config.yaml
d_expert: 64
d_shared_expert: 64
hidden_act: "xielu"
router_score: "softmax"
normalize_top_k: false
router_z_loss: 0.001
norm_eps: 1e-07
max_grad_norm: 1.0
batch_tokens: 65536
train_tokens: 313600000
max_steps: 4786
dataset: "wikipedia_en"
Below are experts of layer 4 (counted from 0) of a mixture-of-experts language model. Rows are named up (a neuron's input weights, with its number), down (a neuron's output weights, with its number) and show model dimensions 96-191. Each number is 500 + 25 x the weight over its row's rms, rounded and kept within 0 to 999. Numbers have three digits each.
Before each expert's rows: "comes before" lists some tokens at least twice as common just after its tokens as in all text. This comes from a sample of Wikipedia text that the model never trained on. Tokens count by the router's weight.

# expert 65
comes before: "| ", "0", ": ", "2", "3", "4"
up0:478461507485493527470513519515492518479458509506532471523455451493478475535491493578464502507439475475510541506488524523481477549495477418472488491477505514545483481550461500472495494494505512487518478546483482521487531494510470509481482527490531492469489531541497535456465472466489492491
down0:553463512507506494512473518469496474483495515463502473466505528467520483501530464540484534476519487512548522495494498519478486499486515477493525471507496502494502494523497500512552525482474565473506508511491493495454472495466471532544480516493534481511431486522491454517511499502510517500
up1:478468511490532477486489520534515509490508507480511505465471517516517503479518518486477503512475524513497495470526469479509497544492492499471499492555518496492554467494504499517493487501481502479451507499526467450464507479493535541537518466500487497524504466533479483486439527489501496489
down1:535491514475483521516492517514490521498446504520508494501448494478458533507532506472486499505497462507458518496484491495493525514521587494467526535531500532454507478497506505488477533462480463506523483483451509493522496513511495537499524515529541515519529501492552509542466470471509515541
up2:508451488498511516460511512467490452532508533532531498512523495473483486473495475496543491529467527509496486517512497483480506508485513474523529430495555521478499483501483495504506495504507509515478433505498509558504472448461517530500502482498515541495554470506554509517503478459526456491
down2:498519486484458509496510483510474477477531534517491515518511509490523539497500530466464511484474492516441513485505481501505493455531465490450488481479502463495479473550511473492495535483500503494465484516487528551496479530512437528505547474473471492524501487515514489463431506558451530480
up3:522485486545496503470445534485476490476507485453492523538548493499544513553491489504477490501509470506522530465524496528512497472492491491462489520493488501469486521504507504510502522482553502495515486509493502541492498481468519447510500458508487492524532519488495502471505467491496477515
down3:483497472540502552494488538483485486508506485507491477467505495541493492511503496493472555481485483501506495528527522464479494480498493525439486512485502524492476512493476468535491497517504518446526485486501511446500508495440489516488487469524454514517463463494501521488508515531525533450
up4:464495488501482498483501499487466552538502494507550505503550513548489523523492506484492512451504497460495484490497585501513476534506535494531493493532538483459471514519497533456464511488529527501499515533494485497530495471520496526502459463454474499475503496513518516509510512498504500483
down4:501536541511504490499474516500492530513522527528484530466460542478462549490473525466533512510494498433493494517496484546504544520482526506505527498490481495524451490493496534480466502514509510485477503504527502477529501512471506507519538493523508466489536507517481501513513509498484470524

# expert 66
comes before: ": ", ".", "°", "–", ",", ":"
up0:496466523477482550524528490484468530441554502509527526462502520474512495446511519531538537517517523494492529484511526516506513504477502519425514509473502501470542513476498478530526519461505515490467510467453522493498493544509483477475495565511502461454522470490480486502450502502509472490
down0:508514489501507463494482460487472489504479513472483503531436510481497481490488490505485503503505537508487486507520461485557509496481545510482488511491475523486453460482509491533528537466479540434528481474465529530471498545505501512517510515473473513489465474487564486512512466496495523490
up1:564513529424509486454487483483486500491491497464511495512505485528491524449520491511485526512492509516514469499511485506482520495499500497475467526513501451479492500502478479526508504498504578454541501498483508505519520493460489514484469485469497489450498469504463488459493494530453482505
down1:517499474502534512504497544509510497496531506501502552492468491533506458486504526515484526446523517544492475492533485504506532511527502523505533482514514502503528517492491497546545463449506461501539466532471476485541515467514498531513474477523491475479526518479503533502523529507520458457
up2:477529492533454476534501521511545499535509483513493508488533500489526487542497497493507526485467495455511523489451465536523488481494481475490532500450508491515508491510469463465474480528551541455505490481486487490515476522575461522529492481508529522516507472516481496524487457505498455480
down2:495505507481516492478486508523475494533522518506461462484564506461466489485507492510516447545467489534547508507495496486478519457523486517492449536527489483474460479501493466474526518542529486512459497522494475505490455509486491507529520485508481532552500509522517465522494492518514512494
up3:453508458477467494505492491504484491515503544519476527523485469553519518510486523521530507488511529479491461495490527522472482480498513478489515502521450525509495546461525508537516523520456493530462453489529508523509491512518533490524490527515454464458500501524489566497489502535476490499
down3:477474515516494496538490489543486465500472505509470501497507489489510443472499484501490473452500502502562477521512548459502505488491497550483469489501460531523529498537531519503532541449498526452490511524502541528508493513485465543521535514451477477510524536477507510477523470484514449507
up4:507454527540546525488513495500512495505428503472505488489530457476486535472528541470484537509471471502517501521486494534496498511520470478558474519523512537522494481483436481541551523524488533503479486479500494492521522517536491487511512502517546522436512519476528513485531546525519474491
down4:515483521477497500466532476469569468475488503493514535534485472554496464502470490494470526448466475506468489472480501519483456548518526505520540522525483449473519487487499506573484509516495456526506469526523547507512492502500508508497524529507528516529497497474476528509496497495499471508

# expert 9
comes before: "0", "5", "2", "4", ".", "3"
up0:499488457524503502504523510499479475448477528501495501481514485522487517508483522496532498506467456501507500481537509478488505454539455507532487501540506455496512515509508518480530512488514510500504485469570487537516467557493495478505496515502504480493543461472485542467469507474469519480
down0:510532472500448495481504534516514487512492490450480505512487480497483495504496513440519495545543504505483491459503507519524530496491485531460510484503493493488466520470543500507453495525527454512455490511460497500552503518484517452504513522450508548533546514517480471493511509523480521515
up1:456436489510513489524489538487515494530470495504555481538519512501517523471468478512474471449549500453476472528511517447530522503517552525531508514529501485512519458499529523513503535506459540535523525486481479480493491495465521462487520513527475497507502491504499476535545536510496511477
down1:496520534480496521459487527485537539491515543489538531456489536473461492534540489497462524522468538488489518540509463501501540528506493542492502460529497488502531483447458498495498468497485545491515484505486480471510511509470525506515497461489516506525496509534510485470495527496479502506
up2:471539497491519510465448478479522563473528552482482522548512533535535518487520518463509488511510515510502472500505490515511503476450484483511467505474482464496511525508559475509461513426516487503508553480498490520474526485528503444485458481507495467495542492482486472496477520505521495485
down2:513544500482471522519544513461479469480520496497495517481534514510553505506518501508523507467513458534537475477527509509502429480515492483518471493531498567530477477508524518504497488505505499483523479494454505508462504513500545522438520511497479519536492488528540490491478544485496506480
up3:488480495491467509484453492478506483499519449535500519534492454463492521501501505462467491481478543519513455500505502545480507494513524510489504545471482524522472505504469504485497526475499530508501510473465504478495507489483515493540455471492460506483500526460446465519442459475506486493
down3:469475509546429479480514486542477459531524538490503462528499526509490478493467496504453473501490506508527497480497510488502493477449483497479490480522525528468534498505521527461539506481507539517529480504468496468479494527469473501565547459541491469481466480477508529488469468514520530521
up4:514523527522531542532488487500533497498509458474487493480520541512474512433518504529501523527548448492493534516515479503479529456441491476481535505482485438502507487476515509523494493496494487522473497445511544470488497488466498509472513510491506474480494530488476493509502517504504521528
down4:455504499475543543491525511501508474477562455538475502483456488450487474500536468517533504490512499492498544517488500498507532465502475460506511551503471511455493487480508456490507508496503513513482526480458433467489508504521503496498522533498515499496512537493494500483513514544511523489

# expert 12
comes before: "| ", "|", "; ", "/ ", "|---|---|---|---|---|", "|---|---|---|"
up0:468484496494495513486520483493517485529466490496495492498478511470485526511518500503467513468491511506513479477507506513506488452467488499509522482468531534528483544479525487504516518526487497543552476514500422524528531492489466474486505433499517487494519497548552456494491471525487497505
down0:478525472469525571492517497517512475449521457534504494523527545494481480501526536504492515506507536512474487509518538519545507515486490457522471497499496444508507468506493494535501529493474462510481500486489516513499505468497496515521429511428482506543488508487456494506489502516520465505
up1:462483482537518503556491520470536512507523503513477479512510490464501508503499512494552507523514522511467486479453477498466551512536512495521588522522491522461481526488444508531540475458513524472507514492514509498505490533473520510532543492491474510484469466491465482467504469526506509470
down1:542492521498534494544499523507500479518528476456536522522472494447530513515493505507473489482499496483509498514494462495536512506517532477486465502511513493511527489509533478531439500521500501516520497491507536525501487533508501510483450526434498549465481512454526520475489496472513526461
up2:484467490447471482444460477449516494575487533537514504510532516514510505475520507523516534521514539515469538502507500509471557496465487490457524523468511533464497493483536479532475506471501498500518512505535534540524481509469491510500497497530470469498508516503500466481526549486474480515
down2:515528486550508456521503495536501474520537513552489460487471500524519517491473518536479502503462496476542501492518537516507538444504522496471518524494519499455484511505441516477495485472493460497499494518477458531515460522496527482531497520461500455506531499501477499469495495511491494511
up3:514530538505498530451526502499495483499514503488487536525548474459492467474473505456517522525542460466487492523494520494468523483477476442476562438478480468536494530495466527491485491469492465477491490512503475520519516516520475462474541490463507504502496467489455505456454498462514503512
down3:511481511447496499463480538517501545520461511496511516533465472489498526474477469500523477494485497527523500451516488534494494528471455537506524522521472495462483500472510508470523508509520498522462529524472485496529498517511515498500479475473517534473495500481487480479559513481470480532
up4:484482475505478574496495473443499512535463432515468481517472479502463493501546549519507541502474492494506522487495492473528511535523514473499494546479519519468515489475518457479475490515516473503557514484470546495496481464508463456502475504496478538529479456516527505487501530496475499492
down4:514455550482499501544528485513450506514500488539475507525514476503501531454504476512499489496498512529548483490506523496497534546495504558477470492464476518497490535490524529527441523494508476482469508497459496463514528488475515487485531519514484511475502484491505499458490509464508539493

# expert 23
comes before: "the ", "a ", "his ", "well ", "he ", "an "
up0:509522531474481500498559526539488482496492498465489533484492526517497515491536484455493528526517518483504578491512513476443514543517506519518489484468467491519483487494492495471483461506544495532537544511485488525523503562497500490492469479485549513484468494521485459478489498491468497511
down0:482493469554500519518520475508509497535466527481499502489516488470463503494458495535499463507510525506506518511507477509489456485520486490515442474516481481508510545520492474489497498535474483486472465500507513480488519571457522562490495549520522481476549501458581553478509506473498471470
up1:489509546538508516438481459482535518516489543508493534539520464504492481482478553486522553497528493484506511510505515485549457555438523513473494515534491458496494497542523503467543465519506491480498498495496494477512519489518530494506502475486462480493462489439485488457462506482496473470
down1:500412506507465479457528531497499500518497491553554514494503462491495497461531481491500493507462492480510490523501530496507483527450526535491504470519471465514486534510485554522471528475495516486515470506475536542519450459514550550494455472484506534521465485509499487510507477466561516506
up2:492495487499524561506495523512523498518461506494511532472511478539497518490529493487522497522523493511488492510502506554550481511535509451523475541515461484510462490512496487509513500515488518518455511514488520505541517482520493455500531510502491499484509536479491530544471524518522507507
down2:486504474490504449503480502490505490563483500476526498551458542511497577468481510491500480518481507515481505459459555489493491481496532486513497510548485536492517516511473503464521475477534492540508490502475522485516501516501512497466548508489487529531523557492498509543506520526526508516
up3:490483513467488503515515508475501469486498522481480523514470481502471530468529499543505465527465461485500514508479514479517479491518516485476490510482503502535516480516463479534484525502490516467492480536510525466480516481536513447507538542528539503522500493472476511488508510500529510443
down3:540490519497521503482556500466501508459493523515543499496503475509482502552486481465526522494522562570460501529506521521486540498480501486470530517533502505478511505471483540530508482534502503491514549501516461494500495456452513482507467496474531525479470488486478504511530517538506493507
up4:475537532559501475525503498507496496528520526519477525498472479505535513537517525493518479516502492492561473512518517519524480533514505512511482482484502505539456547552466478492471528478517498474557480514465529511479500500516513462498484442491510488512502495497490468519487507464507517504
down4:461495506529471536519486527504498496475517514476490532485528498533510485485526482499488514506468474518513529496536493497490535518495478480490493521536512517513475530498471466514502481528475529542554532515493510502515534515510486529530499471467525450545478545478513462550481529564513468495

# expert 54
comes before: "the ", "a ", "his ", "200", "199", "201"
up0:482524542509504501526493500490498478488482510549486526472537498504509551451487522488502519484503516528519497495495483457479496463505491486489468476514509486491519497500477514507483498453516514467469490476471514477542565512456498537484506506481501524481476555537440472487469525460517509502
down0:454454512558499498509476478491446521517466478537502465496503483506491488526492503540492494529496523478508459534520468500527510533485504514507530509504469474538518521534498468489540547473485541469488532522510505493505514468518527505491480565548538510481484495485527479467508521510505505514
up1:451508519492484524497489524522483500530503493489524496484494447518506512520487531484532524559510531488532490508509527519512471536463495518452472492468502546476494518498524458494452472505463529471488502479482490453498507498459532493539510503451456549497480511486497473481508464490488485530
down1:467482521507536542460520506507509483494482501504504538516489530488492532474515477511533474529520499497497456472517504507510470508498457532486505496527514496495509484465490571473441554518506472547470534463478560464529536490497514478454494469489468483526533480499490514512467466542503521507
up2:483482489530516517518506481533470528521471516528499528473487507537542538483526495510516523492516489466499509489500520490483507495482498536516471503543477484483559520481505465449451512512513494500537525525486486506512543501516516510432478489462472483490519461513520481493484512525480480511
down2:432495528499492496510525476476538481471490537468458494489493507522498478521506505487542529479473552498546506533491497457512486500485530500559469512527499482495498490511462493496477466505488481450476485503480437510495486517527474499499495534541482511461512497466455467473463510507509471554
up3:481492491475540567516489488507497512476503505471529522502521473503467508512522509478529478474490488496457488466526526492524476476515493520501518483497482473487501467518485483479503491528492501476534494515479557488557480477502534469521523493505501500497521488471525493456514532508485481493
down3:461521538538495484484457514476476501511497521488435488471503480507457526511482526509508532467506503514478519485519519460497470505507549508501475526495492546526523509494460505505470528538481528479533503522490461490530474491468500524499511532542545517524518491518500497486556501520474489515
up4:463489479531538497500474476521543497487507539453496517503497501516529531525472501498457465514446505512487516509500489494469437505523503506549509523500517489518512520550497515485548499482503475524486507536480519508504483476516523496488534542519568515476512438465457513518499497483535448459
down4:530497509500523500497504501507457465498557503526528458463525473524489503526501480489498452520497452508537508499491534496501467490498481507543517514498491477554541517513465545484501484529482480513528535462502471525499495521484494499526471478555513515506501449486520518472550501513494517488

# expert 64
comes before: ".", "–", ",", ") ", "′", ":"
up0:492514515517498472506497491482487495481520527485502490498509514498470510492485449515464500532449494471533518508440498488491470497467519502498484511479511498444505472494491515521538498498470498527522508464462457496500427531521481531532515530477460503528486521480496450480514466488494474479
down0:509480490484458451561522499506494498516505465486516525504472485457508541465528479472465547482553518487512482468514487492496502502509471480490465529448471470468478534517513489559511487524580485539502466519507523492505469472462498517504504485459504484491503527504534519500471495543507507506
up1:496495473480475513478510525449487488523505515518531508513466495522460519446505495524483528527506507516482479474529507489494467493452493521500531542509507489527487472484543520499542524499511450489511466546473484496505541504491458464486483469573529529440515491501482534502496466482513463459
down1:502496416558481491505497488563490524491557511482470448479516533512523497527516514471523496512452479478469494513506507463543515499503478475505499474503501476527479555488532550459514528524525520489499503458515513510494480499512497490532523494497549457519486471489509544528516534480516489458
up2:448439506486494501491499441486438489528478488493517481499487548486539532537505497526501454492493503454494504498504522497520451522521486484536575500507473506479492494532503508455482453520476500483555538538522494566501478465526505436447455508515482517507485504492537522526494489487509497483
down2:504519482503511508487473511530436480454487505490506501470527542492469495503512501516502468530463507487473542511533493549521506469518444526535505483550500544509506497459449484483475467525540511468467482523517490523510487501480478537438510493548490503490536511522533470480522461498487515529
up3:484511496452527476482519482478468492502564467497510505520503473476488473489490468481491472503467528495474470475495462494532494530503497535483482478476512494482496469522484513523507530475486500482509464504452536506468519519483506511527498517517500497437449479469477514501487516497491529466
down3:507523505496522466493517511490492494461512464507475481460530524514503501473495499531509535510527528478519491482553453528486501532505488500498514501513482499454501468494481499534503537502497493544469519476512454498468463510490531453482518530505445501515473456507473488476458534478502519483
up4:488476493500498500491479511490523493526553492505457467489514517508510489481527501498527495498475484505471527510455483514529519517519509494481496539532532506446503480464541508464511540490513497499501483506451493480455516475494499512488443486462486513511453486453519486516469440552538458488
down4:527527455503455480494545493492492469465514534514473476498494481513493532497444503502498490494488483501526477496497512478548475507515500471507479501501525523519534438498456466552520508549518534511497533506502526491458474524518499499504499476516522498510501526508518483514521545534487527521

# expert 76
comes before: "| ", "- ", "|", "|---|---|---|---|---|", "|---|---|---|", "|---|---|---|---|---|---|"
up0:470535482532477449525508495498507521492544484490482506491512515527517548508500487525503473502426550537505521502520518503508507488523545518483475511511504457484502517535495505497527500484520513521482514478564504491490536487493505495487507494529535466506491535485529497488490515468509511535
down0:503516518510495488532488467530446497466487503516485463510509503510471510519504495522537481502512504529453468469495514515469483502490524525490496454458457511518505511508480498500514553482482491499494443453516489485491523469535463517476489502508533469477497528501491485497510488522527481492
up1:501492471498476545483475489468516510492524539511538502517476491488493503521452548536496468519510517515520456494459520517493523486526521521490499498435512501458481463536520493482536488499483443484507511483505493536428447478497497470509533502520514474494536483493515483523530518499519515504
down1:473463468546432516484511494511484506525540526502522545486488474489544473513506493472516533481497501492501547478492491539499499499495493456501522490483501523472496502511489468513536544506491504509502503474479509525474470464518507486490504497529509531499492467511503510485464549505502468524
up2:528540503427513510509467531517539501468504501506482504488495518494458484485520538506486483538526537486498486486504508488484458533499471532509516525485515527524495524480472532513482526501480511459476480463544487501521528518524524522491437519479525543511536490508499495525533451514532465517
down2:491550486544493492517461516445470528468524502472538508468520512506536480453452492533502483500539470480472475517517515498482500494502524480419490492499458481466492498482524462510515469483493482491478522521484509502459502565508496433486534510500511508505513486480495511521491497478506505471
up3:480518469507513478535476476523489524521479501483490496509539510486483511458504529549500509462506551552481550538528499534505511530528482523499470532486511516468529523477484518556505493504528468536465467499555540473470457467493482471467514534529500489518517500499489513473481522522521505474
down3:512456443537530488489408489496488491514475506509513500504516519493525465506543474478492472493527543510489529520477524497489498478529470526495554494466537501496451487507504499479491539494501436467492474545474481476541513462504481499489492537520490485531491490496475485466543466516505510459
up4:480488480440421505509494460505518499489510542535519520552458448529478530506500582507490513504483497507531514488530532521476488497523489495522501485472487497472477520503491495481459514506505521514558484506506531504501506507506515494490470495494475543548542462523498519474462504437494479507
down4:490520526534490499539500486506532518511480564487491464463466507502493513492527478452547480489506490505517496471417470462540518482506516523490471480491501496457498521463459506514451493517488514515488537483510466526539485514450524486540541505494515523504537470479500473512491490493467541501

# expert 26
comes before: "- ", "| ", "|", " ", "0 ", ","
up0:475503534485472486459471540524475495537505497550485491486500486519510513528472482494577522483517488504486465518499506467469484510505466541492518539495485475454478501496547475518479500484520488464526498521482519466521470478511457475481511472579492504512511511522511508477500483481479497521
down0:497500476484536502502534463496513505476461486584473472550530525524498495543538533454520516531528492508495526463494531476503484477444521494476525490504506559522512515533521515480500490515486534449526499494529523532514494504490495525519496495533554499541538546441491573521486473494546502519
up1:473532457534521496485474473511532497466497511432492507491523513495499544516505528503473503534509456510521501468479542471503474534509554510505495455459498500462539533508560493486505496524466468478494489444452554511498497475509501493509471505518484487488490491513517532533533481489549511486
down1:463462456507492484518521452493498535506456495466500487509487448523507472509519507507485523513507487455500504497545516506494491498513468502532487462487549517496464475492530457466508540504456567512459532510473496494445470502517523490477491499476518493460474488569517496524457502532530485498
up2:521480480515488520513478487490505488505502530484516480448478494507453464536477528526464478485511497517499465467495514503495436535532486503521452498521504452529502479484485538504528528541471475481531512490517529517481443477464491520541491483494520547501528460505481490500477496483537461512
down2:493485483453454498488528516480508506536544498494556517495472503489462474521481502485468442467478485496530494449550515494526484461480478475519441487498476477512509514499482504465460517476525524494513526495523544517506504482475494508510523431463548474490542496450515500527511492454508519470
up3:466484442512502464504495504531513456496511504480501544520524480495491479474477550515487469497507550533474473533509522511468465475513528475506488514504534532470509533468490505481523496519540487561536513524494492517485572511507507480457476476501510515550490500514530526482488481481521482488
down3:482530542521535485458546473506496522489473511477544532508510465524474497498497494514480515470492508508517501492525477521445525485496467474495526515456493479477465513479506477504480467480518467504457482508522513514534508484502493488484487483519507489465491483472477469469475480537510484536
up4:554458511503467531484461545486540505498511524445474510485505511488525502466528529528506527469470461512471472491495492520486506512526478501491511529506548532489500466451470513479481500483540500474503451496480501453533558493486531485482493466479503479455528478529476490468499487484522509508
down4:497474507537502483448467528467482467497493550496472498539493517461509526491521467488520514481517511466509540507565504508462540471466505477531519485529553499523477505483502491507476466457500454466551506489541426526481494488521498475502511539520481506537530529492522535507503490490501513526

# expert 85
comes before: "- ", "\n", "= ", "by", ": ", "information"
up0:516473514511494533493475506494515485520504508520492465481496493501530477500508506455492496463435431501493520511498511478467505547482523497490472514522482477470504508553531490489495490526463552478498501504498465470555500492539521558487539492486477488496509513506521511490496463450488461453
down0:511490477484522517484540464499498500484487517511529501501446537529525473496509473482552486534517532478527545502524481534550523511530472493534506504492512531526547484494519506517417485491479495507490539483508535554516479450460519503499466523493523539504506509482503450510511504489501506512
up1:468524506500487524533521476483527487517528498517481549508441463490488533477465528501507519501453438496496530519508508487477496522509467516519501513537510518516490503502517468483496491528512531517479454487513482486521464522502489502473552473501530522516500490500484478483471473453474509526
down1:516476523480516475486502487480482480523484507506510549481458497464490480493541488486472489472516541478500498513475485557511492560486447563456518551446466524469484511490496448516497472467518536502488502509509471498509530464493476498523540503522462532483481493534485476499519468497519540480
up2:495544512486500512504522514529477489495528465495502506473519510517522470468503514473502486483510503514502514517510445521490471493512512467479506500518529482425489502484484486481535562476435493499485515455490462499513534487545514514460510512471547516525531480503507469534488486512473494477
down2:508521476462487493481474460521481464486512462506526527478512461496446532465524533509494499497468456477508497482487514521472526477511500513537480515507496462488495471486535516504477468497521489525501484519487505488551485467553512501485557536485536497459569489540524459530501517532548527527
up3:487504482439515486480473481554469510503498507541552477498517518500497499509469516507512475537531494535500485530482491496456519480498540499522505509521497460512524513488465445470506488513450442475494481475498502498494527486472505473557521512494481522493481482488516482558475507503529522514
down3:472472488508474470466521531496510492512533516530520466506468521486524496538499515453493500487517484485538489497499516507503522493461471520495524494489501522535484490466482487537518481498505492515521518444517517551505503497526508516528519509525551474510525464466508578495479450493481486531
up4:476572516466516466506477522489491517480487517527473498533504473482489496495518545491525568502477478486497486488493525553526462501502473504490498521536505493491474474531484515487519510505478537473515544463511454540463498509539506480516459485498476493513443498486497536488478473504508501496
down4:491492520516502468508469555500465510509522485540486498480525484454448496496492512531476508517512494511506465488579484497457532477490510457480475528515463551498504471530477490449551522520479486511500494496494500533494487510551471457498478527509499501491476497528524475497470510531524506485

# expert 77
comes before: "- ", "| ", "\n", "The ", "In ", "=="
up0:475488513482519526523534519555487443494518495485497515532528487466464532488511481446537437510476510493502528504491485470548495529496485470533503473465530486476500477503506514546500481477485517515505524485486500489515505553492466492516496519497526500519492482529474435470491542509514492482
down0:468493488475445501453527520449532552574477457552485514474477536478549487452473511495506489494531488490465501510533516504464475504512489492468492514513494496489508515511517517503517502558495520475485436488492487531491518523500501485500500474536508512466465523469479469510490506488486498501
up1:447489528504505513518477487525480523478450485470528473515506521502463526493493496509472528485523463502505488507460473526540521461544514491487553502457485486500460469470539482502489507511496507499463487500492503470517524483476474506505482528477486507513443475474465501521484526510485504510
down1:505511492569566524516476479481493470488507531507507510512513501494460462491473529579500496476513480524500496507503488479506524456512533504476479496514497472431512533466477514479461494510480538509515514471508502543412485509497513489537496475493513497476526501497536515507531474484472470479
up2:483544499515531487511494473526507532495523517459540433497461466481488535493527524512506544541457520493493521514494518466505487480498510490444523522509508493491497520511498494491460560534469519520451496503482470455522523515478461485492529515509499501531524488495470517494529524514508519507
down2:495491517523465503543442489495486515516523482502540528532506476482536454507518489512516493519484509471541496513497484517486493504458439509484493510516479457556466499496490529431490540500502554530506523499482492494524538530513460459502502510479489494501492482527512537514539490509479481491
up3:511483478472494523501517488512486509452550453504524527527537490533489495526465539460493491457511497487514503519529466489512481525523488490522513531496539479484524486523498458506501496491496498533492518501499564515555542459521493524502526478540459498457484504509476464491519516470508496475
down3:490505479520469461501487518472490475511528536515531474460486486538489507533534479487565476532498523525512475540494502469439475452449546504542479467495439503460515522501508475499521497492491479521523512469473484520502496510508527533522459499507537493491482524481461505496559511528468515475
up4:480549522538470511444489481515495494467505502522508484526527497541508510478524490471529472476510555500521483490486508528466466492475496486501506504455475477488496531528479448522468488471500481478504477453490518527483500508487483468567531466517487507502499453460484509498477498483537497493
down4:526466452495449480519494444430519506493523492533534533461513458467507523521492464514470592507504487489526484492515507519505516499467510534533528519478509517522532470508537447538475520523481535479491507484510482503504478472545498501506505532478495491532482535518444514478524525540502498541

# expert 71
comes before: "the ", "a ", "his ", "their ", "this ", "its "
up0:512481495497524481502425474515515502497488435508511460480532505479494500476507497448487507514488471488534522530500495532532485554483533499502513500470453535487501511499527495467526518492449486510477489490483490501546519516484490494471505518512536522500531504521518488452522507521451512477
down0:509494500484478500517539534506472511472483467484513528494518537475464498516497485519463523503479483451519484503543515477469513522485494542505464479495473480505483531511507537509516522468514474526481516517500523502466537533532500531484483518508529488454483529531515496495492502461529496482
up1:479499515518505513487475547492505505486516513482515539505499532475494494489544508500477496503476484517494531503493531473480460512566486473504497457521476503470516443498458538454511476497515475518517489548532498521508500484496485512493502471514548539535510518513504512499468491511493526493
down1:511497491529497482491541527531488537507508506462445539465496491485560546506459576503499503497499530533549486490445503532540508461469501538486539502512490506527485504538521492487520514506479502501543512490525514432488486471485578519496519495506525513489518508493500507486514525508498504535
up2:523512509506506466503518485506506503478504431460481474535459517531539531478503459519499455508485521523484513469484491517479514524492495504515488520496466555495514462501486441476504481501514469500497524531452503445463529513501489469500517495504486493481518483469541495527535514499506454524
down2:542545529493473499489494513482472536472495478565502491431491501506447555492477497506517508526546491474494545503488486531496470512490496487519506522485487525526522511504484500520496480482491532442507504481516475516494498543471547467499525536497519529468474524491500511502502521534466474458
up3:492491495495500500517527520480551477556535496460464490454474510465522461463541516527505534500476475495530504487497480533521506463491471484479518530547494509479515471530500478492466445493529510518479468463477510520497518498488477501458479482559512485492505515500505507506512518450479544475
down3:526458488466497542544483536532494550507541514509487482536518523482504526531527525494488512502459455484502486466459503526495499536446513464488511531514517490482527519518507461494500481467500521496451466466484449470458495512467462519482494495508540449501480483500485468511520507519463478535
up4:500530489488486534456500498437506529536491477481517505508534480512480538500498476497457477504461498528492495558504545525500521511495534476508509466519499553503493499517478541511490468556502456508484507499512491476507510488480498509534521444489492502518505474465502477486550493485485468481
down4:454471522495476476457484488535502510529474510500527480488509492505488513476514512569519472543497482502513532536509497498485511468495500451526466494488484498432437522544511512524523487501471528471530504493479509500538490500491486456505494520508480544520517527515535494516457468505508509522